Weights of a small mixture-of-experts language model, trained from scratch on English Wikipedia.
Size: 12 layers, width 128, vocabulary 2048.
Experts: 96 SwiGLU neurons an expert, 2 picks a token, a sigmoid router, a shared expert of 192 neurons.
Training: a variant of Muon for the experts, 422M tokens, 4176 steps.
Below are experts of layer 8 (counted from 0) of a mixture-of-experts language model. Rows are named gate (a neuron's input weights, with its number), up (a neuron's input weights, with its number) and show model dimensions 0-127. Each number is 50 + 12 x the weight over its row's rms, rounded and kept within 0 to 99.
Before each expert's rows: "mostly gets" lists some tokens that are sent to it at least half of the time; "comes after" lists some tokens at least twice as common just before its tokens as in all text. This comes from a sample of Wikipedia text that the model never trained on. Tokens count by the router's weight.

# expert 4
mostly gets: " their", " the", " its", " two", " one", " this"
comes after: " of", " in", "'", " the", " on", " for"
gate15:49 56 39 50 43 72 36 64 62 56 41 68 56 21 41 66 45 59 51 67 52 48 48 57 28 39 48 53 52 21 51 47 72 53 56 42 43 39 50 57 64 53 39 43 24 56 64 64 63 33 58 59 36 52 55 60 55 63 45 49 51 66 44 39 52 79 66 52 42 34 65 51 48 54 29 39 49 31 54 57 55 54 39 63 26 68 42 65 36 61 42 32 47 39 56 61 41 57 59 31 49 48 46 50 37 57 49 71 40 65 34 61 54 42 64 44 54 69 34 56 47 28 52 50 57 41 38 79
up15:61 58 67 56 43 43 39 45 61 56 73 47 44 50 63 43 53 27 52 58 38 42 47 45 62 66 51 36 40 46 54 56 56 39 73 47 56 56 65 55 50 43 48 64 74 48 34 39 39 40 53 33 69 53 60 59 54 43 34 55 53 73 61 59 46 38 32 40 48 72 44 56 54 59 49 34 38 45 46 88 42 65 91 32 37 44 49 50 45 46 38 70 54 46 49 51 44 47 51 49 36 70 50 58 39 68 68 46 40 44 62 42 62 49 51 48 28 34 50 47 55 60 55 46 42 10 46 51
gate16:78 59 73 59 54 26 65 50 38 60 50 45 62 65 48 42 56 47 32 35 40 47 41 31 55 50 43 49 70 32 62 46 35 36 49 25 56 23 50 75 74 51 58 58 46 62 47 58 27 39 29 69 51 67 49 33 62 48 63 72 57 55 27 45 59 36 47 69 54 55 42 47 50 39 48 42 49 50 58 39 40 41 60 34 47 22 44 42 62 55 51 65 41 52 58 33 64 48 48 62 41 41 32 53 50 63 67 49 50 48 58 39 63 34 29 48 46 44 65 58 49 56 53 57 50 41 38 41
up16:73 45 38 39 58 42 67 47 65 47 64 74 51 50 56 54 65 48 59 62 65 54 43 35 47 37 50 42 62 40 60 37 76 43 31 37 37 42 41 44 42 51 58 62 31 33 50 44 60 70 45 23 48 50 54 58 48 56 48 52 57 61 54 59 42 62 64 26 52 52 75 34 55 56 55 44 65 48 56 40 51 53 46 18 43 72 50 56 51 36 59 61 43 58 35 36 33 48 53 79 32 54 50 58 50 55 46 62 64 23 51 26 48 49 52 54 47 53 48 66 28 37 59 27 56 60 35 34

# expert 15
mostly gets: " 0", "–2", "–0", "–3", " Total", "JPL"
comes after: " |", "|", ";", " 1", " 2", "–"
gate15:48 34 32 51 63 49 41 42 63 63 58 51 45 49 54 60 58 57 62 60 36 31 46 62 49 45 53 65 40 39 49 39 53 48 55 45 61 29 63 50 76 56 67 30 33 58 37 47 67 30 40 37 49 41 49 48 37 31 60 56 57 59 70 44 68 43 48 29 46 26 44 58 55 33 58 36 44 58 54 58 56 52 65 45 35 58 25 47 41 36 71 33 28 50 56 53 61 53 57 40 49 67 30 57 57 52 46 63 55 15 17 58 38 42 48 59 40 57 51 75 41 58 43 51 52 51 61 65
up15:52 60 57 54 36 26 52 49 31 38 22 32 44 50 66 55 76 60 57 34 57 40 44 76 29 51 51 34 62 50 36 50 46 51 51 51 50 39 58 53 61 52 42 46 38 70 35 52 65 71 40 53 63 37 43 36 71 29 61 57 37 37 37 72 64 61 58 44 41 42 54 58 55 33 42 69 48 35 57 67 39 57 34 46 50 62 53 42 42 36 41 45 49 57 65 49 50 67 41 69 53 68 39 32 78 43 49 50 56 50 39 54 48 24 53 44 56 55 68 56 53 73 46 48 34 48 60 61
gate16:62 56 58 74 30 43 55 35 47 70 40 69 72 37 44 42 43 44 67 48 63 31 49 49 45 59 33 39 37 60 57 65 46 63 76 43 60 49 48 57 45 68 37 44 53 60 49 59 42 48 56 54 76 67 47 16 42 61 43 38 46 45 46 37 77 45 30 41 70 44 44 51 60 54 47 43 35 43 57 43 40 40 61 37 53 46 58 29 64 40 44 35 58 67 74 39 42 52 49 50 60 45 41 55 72 63 46 55 47 51 68 54 46 62 59 44 43 46 49 66 57 62 35 64 19 55 45 41
up16:61 39 49 43 39 59 73 33 58 44 59 52 33 54 46 44 51 35 64 57 34 54 73 49 56 61 45 49 59 56 58 23 66 48 65 47 30 36 59 53 35 52 52 51 43 48 39 54 52 59 39 48 68 56 63 49 24 39 38 28 44 61 34 59 53 26 40 28 71 50 45 58 65 53 56 58 48 46 65 39 58 55 72 75 51 48 49 77 55 71 60 71 34 54 45 56 30 52 57 51 49 58 40 45 65 35 62 26 65 55 56 58 26 50 59 52 63 46 51 47 49 45 29 45 45 72 62 57

# expert 0
mostly gets: " was", " been", " were", " had", " on", " with"
comes after: "s", "ed", "ing", "ation", "es", " it"
gate15:62 39 49 41 61 53 30 35 29 58 52 32 45 64 85 61 56 55 31 38 54 37 46 37 58 54 33 61 49 45 78 54 60 32 57 52 52 46 37 47 56 42 63 50 62 47 49 82 65 54 64 37 60 71 17 39 57 30 45 47 60 44 57 32 62 41 50 48 44 65 38 51 49 43 68 66 47 32 33 56 53 54 49 51 55 50 53 44 47 53 33 36 54 47 60 54 67 50 49 32 49 52 70 34 48 27 39 54 61 55 62 53 35 38 45 56 34 60 62 70 48 44 43 50 41 54 77 54
up15:52 59 47 52 53 36 44 52 55 33 53 52 44 34 62 43 46 57 45 47 38 52 62 39 36 84 64 49 65 24 74 61 30 70 44 67 47 49 65 48 56 60 53 56 21 44 46 14 36 56 53 30 57 48 51 61 55 47 51 56 46 78 40 43 61 61 56 60 49 58 43 61 58 50 59 44 61 42 55 49 36 52 37 36 64 47 37 66 47 53 45 52 58 50 62 51 54 63 36 53 68 52 63 63 61 48 53 61 30 60 41 78 44 59 45 56 39 71 23 55 42 35 51 71 29 59 58 39
gate16:60 51 50 51 52 62 36 35 56 27 41 44 44 70 78 30 57 54 54 72 62 32 60 40 57 43 53 51 42 43 27 46 62 52 58 45 67 51 41 49 42 31 67 43 63 32 68 49 44 57 40 48 48 39 71 39 58 63 54 54 39 43 43 37 45 46 34 69 64 65 67 43 52 62 61 71 58 42 52 62 47 49 41 67 63 36 50 33 53 27 71 42 62 18 46 51 48 50 50 62 58 45 66 35 37 62 43 43 58 52 43 56 40 32 66 55 59 59 53 76 45 62 58 58 79 54 58 61
up16:25 55 45 40 24 47 54 51 52 44 42 66 63 34 45 31 48 69 56 62 43 45 42 21 31 64 62 45 33 60 45 62 44 60 55 82 40 55 25 43 44 24 52 27 53 65 33 42 67 46 45 62 60 51 52 52 50 26 56 52 41 61 43 66 52 53 54 56 44 47 47 43 70 74 40 48 53 62 57 64 28 53 50 32 60 25 36 59 55 47 48 48 56 54 49 50 65 63 57 51 39 43 50 47 45 27 55 46 44 57 56 54 61 49 58 69 70 36 65 64 48 42 59 60 42 69 51 37

# expert 12
mostly gets: " \"", " T", " J", " R", " (19", " N"
comes after: "-", " (", " the", ",", ":", " \""
gate15:48 53 55 51 53 73 54 60 44 38 37 49 41 57 56 56 67 53 51 28 75 47 31 65 39 49 65 40 61 68 28 49 42 63 68 34 45 32 33 46 52 53 28 57 38 57 45 40 46 39 63 41 46 56 52 64 52 49 54 66 46 69 52 46 59 52 57 49 89 71 63 72 50 30 39 53 41 31 51 45 54 39 41 39 40 44 43 32 36 35 46 59 58 50 65 60 42 33 92 46 58 43 59 53 41 47 52 56 45 42 40 69 54 47 65 51 55 56 39 70 53 57 44 41 45 50 26 45
up15:51 31 81 56 42 55 54 53 62 38 44 33 48 58 65 48 51 46 55 56 60 58 42 44 32 46 62 38 68 47 45 49 58 51 56 45 44 38 53 41 61 41 48 50 44 49 36 33 57 43 54 11 33 59 55 39 31 41 37 37 73 63 51 51 53 47 71 49 46 21 38 34 51 65 45 68 39 34 64 61 43 35 65 30 53 42 55 49 55 60 89 39 42 80 42 45 58 50 44 57 33 43 60 45 36 36 49 46 46 39 37 62 41 51 43 55 74 47 65 62 53 45 52 41 33 46 47 63
gate16:46 41 53 49 43 48 64 68 55 56 37 59 54 58 48 29 43 43 67 61 43 45 58 61 88 71 63 48 49 39 53 69 50 59 45 57 38 56 71 67 44 58 54 51 23 43 43 18 57 35 63 40 56 49 54 53 37 63 40 61 37 57 32 25 44 56 38 58 34 54 50 51 52 53 53 43 39 73 47 59 28 61 44 42 67 52 36 58 19 43 55 45 52 61 20 25 50 58 50 55 50 51 60 33 60 44 59 40 57 30 47 53 52 48 33 69 60 47 29 55 52 54 42 45 45 41 62 55
up16:49 60 57 21 56 35 68 78 45 54 61 42 48 31 50 49 53 45 57 50 52 68 77 39 65 53 54 76 47 54 55 46 62 41 58 54 59 49 61 43 20 49 35 53 23 47 53 32 58 34 47 49 54 33 27 49 58 75 40 76 47 44 33 38 48 47 19 53 37 46 62 59 38 44 32 26 46 34 65 71 46 59 44 59 51 46 48 44 48 66 54 43 44 29 45 54 60 58 68 41 51 56 44 49 59 59 55 35 63 41 48 45 55 36 47 58 62 36 68 51 61 52 42 51 37 58 54 61

# expert 3
mostly gets: " |", "|", "---|---|---|---|", ");", "=", ";"
comes after: "\n", ")", " 0", "%", " 1", " —"
gate15:72 51 60 35 57 77 45 39 52 56 67 17 39 42 67 45 61 62 64 46 58 58 63 55 46 52 43 19 38 67 37 52 51 56 54 57 46 37 58 34 59 60 57 47 45 32 71 59 41 49 62 28 43 60 64 61 55 50 59 50 49 74 42 45 59 54 38 48 56 47 56 53 59 59 59 47 49 54 30 58 57 51 45 36 71 50 56 34 43 61 34 60 58 59 45 54 52 19 46 29 43 32 45 70 46 40 41 58 45 42 54 86 52 62 40 39 54 52 32 61 57 54 66 36 44 55 69 42
up15:58 50 59 62 23 50 59 63 50 56 43 97 46 46 53 44 16 39 41 58 45 52 67 41 43 46 59 49 64 37 55 66 42 48 45 43 34 53 52 57 42 37 56 37 64 42 41 44 57 33 49 58 57 53 34 47 36 33 42 50 63 59 31 51 52 65 49 67 36 57 23 37 56 48 47 50 31 62 58 53 48 39 55 51 36 44 41 11 58 48 32 29 39 62 62 47 51 52 62 61 43 63 59 41 69 52 63 37 49 33 50 38 45 31 49 66 43 57 53 40 30 61 45 47 53 42 61 36
gate16:49 51 50 61 32 49 59 50 56 54 54 59 55 45 36 76 52 61 42 47 64 63 44 46 55 54 23 71 32 42 45 55 44 38 75 46 51 54 51 61 40 35 40 42 53 52 77 39 51 69 49 34 71 52 57 44 36 49 55 65 56 48 58 53 59 37 73 47 71 46 28 62 64 45 38 61 28 50 32 62 52 55 61 51 71 28 53 75 33 48 36 42 41 40 48 66 54 48 45 39 50 50 52 40 65 51 62 78 57 61 76 64 58 47 60 65 48 54 61 70 56 61 45 31 58 40 35 37
up16:47 63 50 35 71 50 34 41 48 36 41 44 56 63 60 42 43 53 29 59 25 52 49 42 44 60 72 54 62 47 85 46 58 59 38 44 44 61 31 51 53 37 45 53 65 77 39 37 40 66 66 59 58 27 25 62 19 60 68 46 42 49 56 52 62 67 46 59 29 50 49 41 46 58 76 55 55 50 71 44 38 51 47 51 58 66 56 51 35 61 43 44 64 36 51 34 46 66 64 43 45 48 62 65 46 46 47 56 40 29 38 46 58 47 70 32 50 55 44 55 47 57 66 43 64 44 65 49

# expert 13
mostly gets: " ==", "–20", "–19", " −", " +", "\n"
comes after: ".", " |", "\n", ")", ":", "==="
gate15:58 60 51 53 27 67 53 23 55 47 41 26 44 63 69 54 28 43 41 42 54 71 53 58 51 40 38 40 43 24 37 39 40 51 40 59 54 59 38 41 44 55 62 46 45 57 60 42 51 66 51 48 27 45 50 32 47 42 47 55 34 51 45 44 40 55 51 60 60 40 40 49 38 41 59 48 60 65 54 42 50 59 84 46 56 76 29 43 33 51 61 52 70 24 57 57 39 49 45 46 43 49 46 76 61 63 28 40 48 49 56 48 42 65 62 40 55 28 55 60 54 62 81 45 44 51 23 59
up15:51 40 66 44 45 47 37 57 58 40 47 76 62 38 49 28 51 65 47 52 53 60 38 52 56 39 66 48 40 54 65 59 37 45 40 62 64 61 41 61 60 43 42 42 42 39 46 64 42 42 57 46 46 46 55 40 49 51 44 49 52 45 59 65 56 65 33 74 30 75 51 59 54 66 57 48 50 49 22 48 46 36 52 53 34 47 64 24 55 46 56 77 62 43 22 53 61 69 58 69 39 45 53 62 62 39 58 56 37 46 46 34 36 64 49 41 24 57 54 37 60 56 54 72 51 93 47 63
gate16:35 52 67 71 49 57 47 62 43 19 47 23 81 60 63 43 63 24 57 46 34 35 40 36 59 67 44 42 54 61 51 46 63 40 54 43 50 39 46 67 53 35 64 44 42 29 46 62 68 52 38 45 47 40 65 52 70 45 67 61 66 44 44 38 39 67 41 45 78 67 40 32 64 41 38 63 49 48 34 59 68 58 49 65 40 45 53 57 54 21 44 48 54 41 44 72 50 44 72 42 46 44 40 38 76 55 37 44 65 61 42 52 40 48 53 49 47 40 50 57 45 47 52 48 53 51 56 45
up16:66 58 57 59 60 46 47 58 49 54 76 69 56 71 45 46 52 63 72 53 51 44 40 46 45 52 42 40 41 58 68 51 55 53 44 45 36 72 31 49 65 47 63 27 44 52 40 53 52 19 43 57 56 58 54 82 42 53 46 56 57 28 66 69 40 59 58 54 53 40 49 48 52 34 60 65 52 43 42 41 50 57 41 39 21 43 30 57 42 57 20 62 38 60 38 56 50 63 47 30 45 49 48 53 43 36 60 55 43 55 40 51 33 57 25 53 32 27 65 37 45 48 65 70 56 67 63 58

# expert 1
mostly gets: " he", " she", " ", " se", " so", " we"
comes after: " ", " the", " a", " was", " and", " is"
gate15:59 52 53 38 51 51 45 54 52 56 55 54 52 33 46 44 58 52 49 41 39 42 44 69 87 53 44 67 55 39 57 61 63 25 56 34 47 51 71 57 53 58 58 52 50 59 66 42 44 40 36 64 45 63 39 35 49 42 29 48 47 37 41 31 81 29 44 55 60 30 60 26 25 44 47 56 47 34 42 52 51 50 37 54 46 61 73 59 72 14 32 20 39 30 41 40 46 48 67 38 54 61 54 47 50 45 44 48 62 55 48 62 63 45 60 64 57 58 53 54 42 43 61 60 43 43 37 59
up15:37 36 45 48 57 37 52 53 40 48 62 64 56 37 42 49 34 51 51 50 66 42 39 53 56 57 46 53 60 65 39 54 59 37 63 75 49 65 44 76 66 66 58 57 35 50 11 36 39 30 50 66 50 40 39 58 52 51 48 55 58 62 62 75 56 54 52 43 25 71 62 72 72 54 54 50 42 45 53 50 44 57 54 38 60 67 38 40 27 48 57 57 25 57 44 57 33 32 59 64 72 46 61 45 58 57 77 60 51 32 42 61 43 50 67 40 45 54 54 52 63 41 45 41 47 23 51 50
gate16:38 21 68 51 50 37 47 62 41 52 45 53 40 56 46 39 49 40 46 27 44 82 64 62 51 54 56 40 42 51 52 36 60 45 60 29 42 41 38 49 52 56 64 60 35 40 66 54 53 38 43 56 19 50 46 37 56 25 45 31 62 47 37 46 25 73 50 37 53 52 57 59 69 47 51 70 55 39 53 30 35 66 57 51 36 48 58 71 66 56 67 54 48 56 62 58 52 64 46 41 52 31 54 61 62 41 43 30 60 25 53 48 60 45 57 41 39 56 63 44 41 54 19 51 37 65 40 55
up16:63 68 48 31 71 57 48 48 45 66 46 59 52 40 78 55 50 63 45 58 70 59 51 49 44 51 74 36 54 58 50 47 60 51 53 58 50 59 53 42 56 39 40 33 71 75 53 57 66 58 40 49 60 52 55 39 72 46 38 67 44 51 54 36 53 45 70 51 41 25 45 73 40 58 49 70 37 45 63 54 43 57 53 55 19 26 61 45 43 33 55 26 56 64 34 59 39 65 46 37 53 53 45 57 44 35 62 36 44 34 40 43 35 32 35 41 58 39 46 51 26 36 49 51 53 44 28 69

# expert 2
mostly gets: " c", " un", " sp", "equ", " comp", " Sp"
comes after: " ", " re", " a", " con", " de", " to"
gate4:55 54 45 51 50 51 38 60 57 56 56 47 50 62 67 51 59 66 46 30 42 63 43 61 41 79 52 49 54 41 50 68 32 46 34 76 64 45 40 59 54 42 47 44 61 32 71 36 52 56 56 38 29 34 54 47 43 43 53 45 37 37 61 10 78 59 44 53 55 74 50 48 24 73 43 62 62 47 55 42 51 47 39 46 39 50 65 54 36 48 61 39 50 34 55 71 39 57 60 45 63 53 42 57 41 43 60 56 31 44 54 35 36 43 73 64 34 40 35 63 55 35 35 47 63 61 46 38
up4:36 53 56 50 51 34 50 61 43 49 30 50 35 37 62 60 56 58 42 60 64 61 45 59 31 56 44 36 66 38 55 66 69 52 37 49 34 62 56 54 33 61 57 49 55 58 59 63 62 32 70 51 63 58 48 55 43 41 68 81 59 36 50 53 58 32 53 27 43 60 20 65 49 56 58 48 51 50 59 32 36 76 48 48 46 72 59 65 41 46 49 60 77 56 43 59 47 48 51 51 43 38 62 51 47 43 21 46 56 52 35 57 56 39 31 45 37 36 39 82 55 59 74 39 36 47 50 49
gate5:30 61 45 42 53 82 55 45 59 38 35 40 64 40 57 61 53 63 45 43 52 37 56 43 54 71 40 41 61 36 44 57 32 63 47 57 58 54 40 40 45 71 41 60 39 57 54 60 54 30 50 35 48 39 63 50 42 54 41 66 45 39 56 65 57 32 48 63 45 65 48 52 49 41 45 14 62 37 66 39 45 49 74 48 42 71 60 39 58 42 48 56 42 51 59 68 47 26 46 40 74 40 49 64 37 54 49 46 66 53 61 33 48 25 82 62 48 56 47 73 57 53 36 35 43 60 44 66
up5:48 56 23 50 43 43 44 47 40 44 46 56 48 68 60 52 67 53 61 51 45 49 49 50 50 60 42 52 36 77 37 41 60 48 75 31 37 53 31 59 37 79 69 66 33 31 39 35 46 27 68 60 43 38 34 55 49 28 55 35 54 67 59 60 31 32 49 30 44 64 61 41 61 34 46 63 33 57 41 51 48 44 45 54 55 37 60 45 81 61 60 61 54 39 54 66 63 53 60 47 41 42 30 58 65 59 54 45 47 35 43 43 53 60 36 50 36 45 41 19 43 61 57 59 56 58 52 49